Experts of a small language model: vocabulary 2048, 461M tokens.
Below are experts of layer 2 (counted from 0) of a mixture-of-experts language model. Rows are named router (the router's row for the expert), gate (a neuron's input weights, with its number), up (a neuron's input weights, with its number) and show model dimensions 0-79. Each number is 500 + 50 x the weight over its row's rms, rounded and kept within 0 to 999. Numbers have three digits each.
After each expert's rows: "mostly gets" lists some tokens that are sent to it at least half of the time. This comes from a sample of Wikipedia text that the model never trained on.

# expert 60
router:531464509520536517615416479524607507444515423555543531518575509542657412500505420439505446412499537495549546493534564464526452501359544520393548536525498460493465509511548462483441534406539483624390433500460547440491500495517469489490614489
gate0:565510476559495514517506478475436510479487455560502506441476399526522430487485443468454446516577522551463544431528544529437441470488480506473447485592545418562560414546401449492529460444571456563478480512551514520517468531516518513501548531
up0:478450592516422535456413467568413470588556461506458400497466360548506475511583456549456542604553528551437452481522491446431469415456514516545529547523563554487532484474558467567565566459431467428500408494476519490508499497415454588474499547
mostly gets: " dis", " dr", " sh", "idd", "ld", " bus"

# expert 49
router:485428548471444443532485448552464538439440440429504445439471571473354491380497464505531511569544447549478494563535478458475530493525496553579495498502569437462485594527458547569411528567482523416570471461536583490490498541533509428649525466
gate0:421455487526431520507424504489508468574443486531441564499628484545517570488535502510487468527424458458419504551408567564528506493515469420476525561489542422414467486521525511484483486468506471554414451523541466474438520509484505559593562579
up0:494522566540566448505501538399506546498525480544552398530473469464527443505529473535590509458514585498560480448583449447495502542484547518554539491546478594573576500480442498502474513508522503475540633495466489516542482524503488454436439439
mostly gets: " wh", " him", "gan", " all", " me", "pr"

# expert 2
router:461460433489539606555489472441497480466560533429560490457468638476396458542498470484486550460538568459521507507486476394482459515584464534604516517465513418538577485432357626451467460495513464547536586517474480466557479496533478493491419446
gate0:568505538448472495636524524491427503431576541459578475504479456452533448397490550450496517501537563487473568488483434576468566501423469540478491463457487444556529578527456632500463452478546525402421508521596542484524474525494400526521484552
up0:486473581470489482557506503554480482526504466464463569491524529506494467448513506498523504574531465481554444561536519501448469478532502527486562610506540511495551542518397540513470503495563489522485515404487529487436566475463383574476473458
mostly gets: " h", "olog", " ob", " commun", "istor", " c"

# expert 54
router:476501554536480571511507475532398545454423600479515492457455574561531478450423522538529523394502582539611531420445436409425555578440531513489411405588455480512441489541518563547556507438532519362562556555470523435484481507464456529494514521
gate0:501476523533535492483563468562475550439442566572623469551496504506497378440455541478461536449504624487558525393415526466406540575515575506517477459626374448540494518524469552479513468519521574434538613607527508506497512560505524506457451412
up0:550470537479540475445540524514533496479507448472544480520559456468411435492531545507489548462479509437461581472540534501517464409591451417480552476504469479508579480516461499438421469532477521623474482509545424478534466529535455469430525485
mostly gets: " s", " G", " H", " S", " W", " the"

# expert 56
router:537463573537446537532472566563596474538535401624445478477515475544552507414547570478447472569499502506434521544529459464509534569521424510520555543542556496559479475507522406501492450560625450403456565499463538523422548472501508611525444642
gate0:427472500512491465529477540497481499507447478509458453464542436552617466382516511495442576443603564415527493581496507410467482484526509518469594498461522472520505529513457505537559501477509548597526446538566440547494583509495458598523406544
up0:499474510511536502445532467437500516432456602515621475562442544539456534555479483536481515414436466613519590418499568558436516516426518497525371474606431462496422486416494582461458460522468467456500488442506549452550468542500519433446521535
mostly gets: " rem", "ous", "ham", "ern", "born", " ev"

# expert 9
router:561541459494490544498540474434512531415416435460468518408510551505445392504503439480424472464453466405592471476476446404422464547481530458513501530509440536528485389479455573463557421591453576447500501496447456390467424455485488533517447403
gate0:511453533506534439508624463556452578488529625511552512535502483464518448493493551497542557412586575501518616414451525508514548540524498463498533428605433477530536605449467575473514446436561561432507512518571537471530503553418519529452529531
up0:431509482445520472513586530409499487533490385577422535481564510519494460503468425490528401563500517367563462499467475464494448488476548465550496564526508579476455426447557538401524459399593493467498451448489540533496448507590503476517459482
mostly gets: "ver", "air", " -", "–", "-", "un"

# expert 34
router:451521441543467496505468449516454448480460552531565453473478546503487396513397519539546534396482538523602509451509472474380531595416515505462521454635414438520493573462497544515535569466485483420516525509479545484495462542507515449540531478
gate0:561521472518517540591568489498495534508425536530578507483515542495483427557538481458445504531540497554538626530515548577476431488465473539516516538567595424541538467478457484454489472509558553529475558475499534532515569478440404471539487439
up0:517497526513569550541535506441485534464478444548510525485554549490515521496525494469430473556499457579479547534572564593507418417470487551495440544544510429488503412464501498458461437533473531560450473546478525542436554521441417438534521443
mostly gets: "ent", " s", "29", "or", "S", "24"

# expert 38
router:478557452364530518447457455570500485540458450455496597395525498501498534579423515541523549536439494481533505507397552537485514499472489563646559600503513402506604520558497504443500466551518542567550528494468533476447475471512448461556508558
gate0:484521528523514448612475491496470622504453553465579538482446442448523573549483604456487490514461567501544500492449567444469583473556530517503492431545506575620523551533418551434558478527520533511543490523605409532646453448431469520459430518
up0:454583550519379480476412431447542466505532505494498493503511525456424527470602548541526473495420508551435453449432570461489565491549563513458381444503558491466449427459581386540604576523533500497409467486544529481533510466467516450365410438
mostly gets: " Y", " Pr", "ural", " pr", " Th", "198"

# expert 24
router:447526592495464498550552459440507416485513469514544475467464458511525469446522509516430484435471519508600493434451458509516493564438566567582545512568465469528515526438481579497599483486539506412438446501469509484524375551445466497453542534
gate0:522478472517512516479534411483493625520478626544586430489531423451509454528488593490461503282437587516454542476503572560477542528557467456477346425523445517430519569539506533458500508549544511529586520541506464456426490503530561570475554442
up0:635576540451469538548407516460453519548442519520484657523545525505501513495469461485487474536386494506528575453561515466532583467539528527426535538430472536504563595467467584472465505487559487510509487520448443489523445465508421482498538433
mostly gets: " (", " b", " re", " 2008", " 2010", "rat"

# expert 19
router:488508494591505460541497568511575510459541573575520492539490554460532495373387533405462482512544454438473494460507533488528467544485404462437540473479479412538469463438557592490540563436539518498490470570488531468535476495440542460556569455
gate0:526464472513549482414574497559447637422433585498529535480458486514526466536429545426535579440533576558498515509454539429502468530510493486509435432521469457492539553438511525528488405583448595424565557479579517485508400493521557477460432435
up0:513463539483462518490458407450509425500553486523576579482537497413452527551602431585518535469524573464497474515469414423480570523488542488426494534516484575427556611553529490543416464433470562531524475437554487437461397513557475488493612518
mostly gets: " St", " Mc", "==", " =", "eter", "St"

# expert 62
router:463503562406522534456486457506526461585515553633426476505517424418587574545490472523507472535491406548453556476506583542535514499475413429489541476513503543567478419587512519471515479488529525547397485442476546526513551458531470472447542519
gate0:546442555455455409463527477546529435498453517390490465544462386410487503484483545498492429522512471560443558481441608554561497589547489500540525533451533496468561504493477436536477536547547405527438474424529574531533500500575516570533553521
up0:602484539433553475435560532493523523580358562459471434525589357422522607543512528534486419516492390507420544476485587557531563464492410489543543415422583507463560531523477497459419521554480468557467448441459516453498528516521492511538503483
mostly gets: " inv", " Se", " Dr", " Cent", " more", " prov"

# expert 13
router:489488446564532504535590487402505529427511510490551456446450507488499412416435546442478467414482535500526460436502478504438534538434578532433483527632448466506577459455499480472467552413485561413545451570472465444541482575440507488578540496
gate0:449456549469516556472446513535425494461468505636474523534589481503498470577540482349518480474555556439589489521536452560551514571472405468499529483552506524588538406401504472456504452556540473542455490489500503437476535477600444541552519493
up0:545581514539535445387521441453602490578519648438496450506461498459476537509541562601389485428459406499387547456421537406469472492593555504539436453419558527498485512574460551568456535494530487505540399468502549521457492593451524447466491497
mostly gets: "ig", "ine", "ic", "ank", "ole", "way"

# expert 59
router:433547468529488507595481411460545541456554582489463550459477497564514422483513546478476489445457447490521542512564488527565505504409558547569399512555468439495507518549421586535483546482447496524385422524499509444568500506434448496481552475
gate0:444452436500500498547497489518477641441504509497503561475525487482527444557474522469538528517533562535511628434455602495498448519548519505531544459531394467466530553508460515546478447495476575517494523586520436479485441458497416526510482542
up0:516487527491547509597399431488513450476565389564428527484477499553545448544577543544534518515453482549507562568530524491478425448464469462460518544482458491492492476538477489424526559536417483447490534504454500544507599443472437572540596516
mostly gets: "arried", " follow", " attack", " present", " kill", " back"

# expert 42
router:543539517447495521568555533521506477562528507541459459467410479452573491490479499550474499428379525552542509425497509534562569615556555424524489424470421522465602484416580511434511522534630523463587494575508547473528496480477559573425591501
gate0:452510494489565548488455566612502614452504501529511498551481435580405472439453540465548498486456508567552596481477581453439565521473517488527464427567474473580479642426569510476444476519465461543588443483504547499521429527438513507507629515
up0:515485538470468491498456490356521431619514497418510555495530511450516499497477447499522525556483485484440385470498484529537471533600473390523506475416489474464540410506567497430578531544556529466473557510508472469571489444522516456455450524
mostly gets: " Kingdom", "arge", "ab", "avy", "alth", " 194"

# expert 55
router:458396545474463529544391462563502410639494510512435483398484551539390499473470455574472444581471496423542432464478440422491600575529540607600536444372555590470502471448536489477540538535586381554619447524548504473470545506554516488501451527
gate0:465525554454488544513529510546567470464564494480463491525546465406505555553475555536494451477557508537481587551499469429474460547495485445545479512513432423557338451547498501440445483549480613477413568574511532520526483493427448452562513496
up0:529425485556553445561452499467573542504449535466487448536543603495520533457467523539511438487586501557505504461552474449499491451441475489493547490551526486441471427441452614624472515486472549543410510547506511470497542496485488493542556430
mostly gets: " its", " their", " his", "'s", " some", " all"

# expert 11
router:490445468625486523486589484430495556457482528569580515510418511447561464522514556518480441477510546539632590435437538605470491524385523497516556528601339530559480518491492556464546446546553584540547471568521547466524501540491545557554556431
gate0:528410505476424498480533553571457566424489563471496514517474475492424424465489573519491571424498636462512469450430550468463532555535531461610449428508447482486538548565520548551529511423535540493497537461533506500598428524433519512500442528
up0:485567442518460562531468528482497497506499565483450523487520429418549575519523479594529411496418545561534472522435483394566572446475463487423553513540474417463553500535541452460493418512472595485502547510567485567602550501440495427476460491
mostly gets: "ber", " K", " al", " Sch", " Z", " Pr"

# expert 17
router:509497545489543504586534450530417433440519485558546396454502536534547505445525499483493591484466531446565448466561470556570523631405606540493363565499477495499508478522479594492556521435498545412502494472439477491561456557484484441509509407
gate0:594488512496493468507539516573531492481503506444500554481522468453566466472553517500450514551507566532502431497442554506507473509643475470408507439597403495543521431585548449441456529474573528587464493554529441492581468581442502427475464570
up0:419530473580578469577455465470448521485484516556547438506395557558508477436472480494479512462448511429485460439555475539452489552425511564471490562419520463547530585461455572558534472519537508399539585408478538494402583475571505493469510439
mostly gets: " sh", "ir", "w", ")", "ew", " old"

# expert 0
router:494528445497531474494536423508446566426512534476538460457423572492510489473462549554560626464470517510538519477559515518504552541481631550538475520506437483440495537404452552512503448476480540446563493512483465469523409525535474454505516469
gate0:592532515518535504527542576516459479448439592592597534531476552486496470534503573437514558537390589492515558520447507474402471603549471468492518443554462473550472486495463541446526486501533516434470521429590476539454440486482545418391550515
up0:509464508498473553536548539529480578467466440447592560544552478550499484522539507478464489379469564478532529450446599467431462441534400498511513419575518491559534551377425588421539513440566491540475483488584576464471517528408512600458514501
mostly gets: "ak", " Y", "27", "i", " K", " J"

# expert 37
router:449468483434484448358511468527556431631553415536541376420454565448445511439411541646519544532504496493474482562517449602558547494465508493471502499457424496402457451484502548533527538570475461385539510439547487496478492519557463446602536500
gate0:546508467492494563532540467548465559436432501551603521466528481465479453512525472464515538452488516462506498391484529531406416476520450522509493490567500484533519541500424497503482514460497527503466491472535494493520482563457472517356498533
up0:470550510455578442485394505467560589493568556569486556548500519536462513532474554510470511444385489411563447480484448492452398489397522555545459524462577503535468485516538463473467457510450452424523477620440420375513566432596622466465550441
mostly gets: "olog", "erm", " Is", " M", "mer", "oci"

# expert 8
router:528537511540493509592556506452530513461456570477596473454454492566473396436477550440496537464545541508606535410562490404510566446487582540470531490509399516432495596426490557516551423424439550510506411501445501458541533490480495479612399429
gate0:498525529430483519553636601487487600522454482491593510482566542495524480557471565439471485460416503501591453435507536492509467472535406472417495467498433469584552486521443509477540471417534437528447553443561460480509490585480460539515508437
up0:520541469462480599524559586467463591531439408479585495386513445498492508522467520482478478499502475521578475424521567505489407434501434453473565517475466447568518514507461502491539496442557425489434530414509506465518372536426467491530525466
mostly gets: " San", "US", "}", " Cal", "at", " or"

# expert 4
router:430461485506531585498517511427497529444500487499574510503475543583432401466452418457547520399472496462549501471434475421468492574419518573561464487552410483590456462472553612525512478540538500503455526454548443517537455488455424441480584502
gate0:547476417460526498598558538418505455446552529463540474511506513467428539486533521428525552549434526414418522517546538511445494499543445421497413482511436554526596462538490463478479514496601488565510430512516473576393561599415458519399544444
up0:453543401489457507557522558446562520419528513481518534495473562399431551468551516410529523469486467439496504504461470463441532536531493465471354447502424563525583430497539434534465583538524505499514492532504367557467613616526478519431529455
mostly gets: "elevision", " direct", " August", " June", "ution", "ent"

# expert 48
router:470584437452569510540563480445510483430536510422524519522506557453353592554590396394530470497433493558443446559431434454571427519532472526486469547380524525579453454490461534522458552529438432501506604502531446542491501511571516484382523504
gate0:406522381502523446532577424520527581501455551486533428579498543506542455445390550385569451453464566436423452536506531461505552530547482505580434470460452544513546477388514520562417457520548510546534567553486497550552520409595459502511539532
up0:507498493449476449506537427546543586573514483512551418476519511452504611448409537434508477569448500420492448510516485466549511489474497437496474490459462507559542419493480405549360431589586584573493602519517536488536503463584513513460500523
mostly gets: "aus", "amb", " species", "arg", "pr", "arn"

# expert 63
router:509508537531515483511560382489557497530531534552526497455464527562530423532495539538515597461489543493696549415508449488503541535409607493424476412537406424514496467480512484520507503442506577460507496501485546472533419582481474497535522441
gate0:513404501533496560434626517466449535515431531427451492460531525579463425555462682480521572471522557580496518461447557516503480496564524394505495550603452517562496532498415469497529438527490616468485452488511421571428478535459488502502521480
up0:511449396490574477481597516448464541495523463445437548471526427559533457442487582509553552488546577466440502467466548494466421463613477436543521488598479553484566540457407446499594497511465541523535456578550382512512515502479540546459482456
mostly gets: "ag", "ak", "im", "ay", "ur", "ri"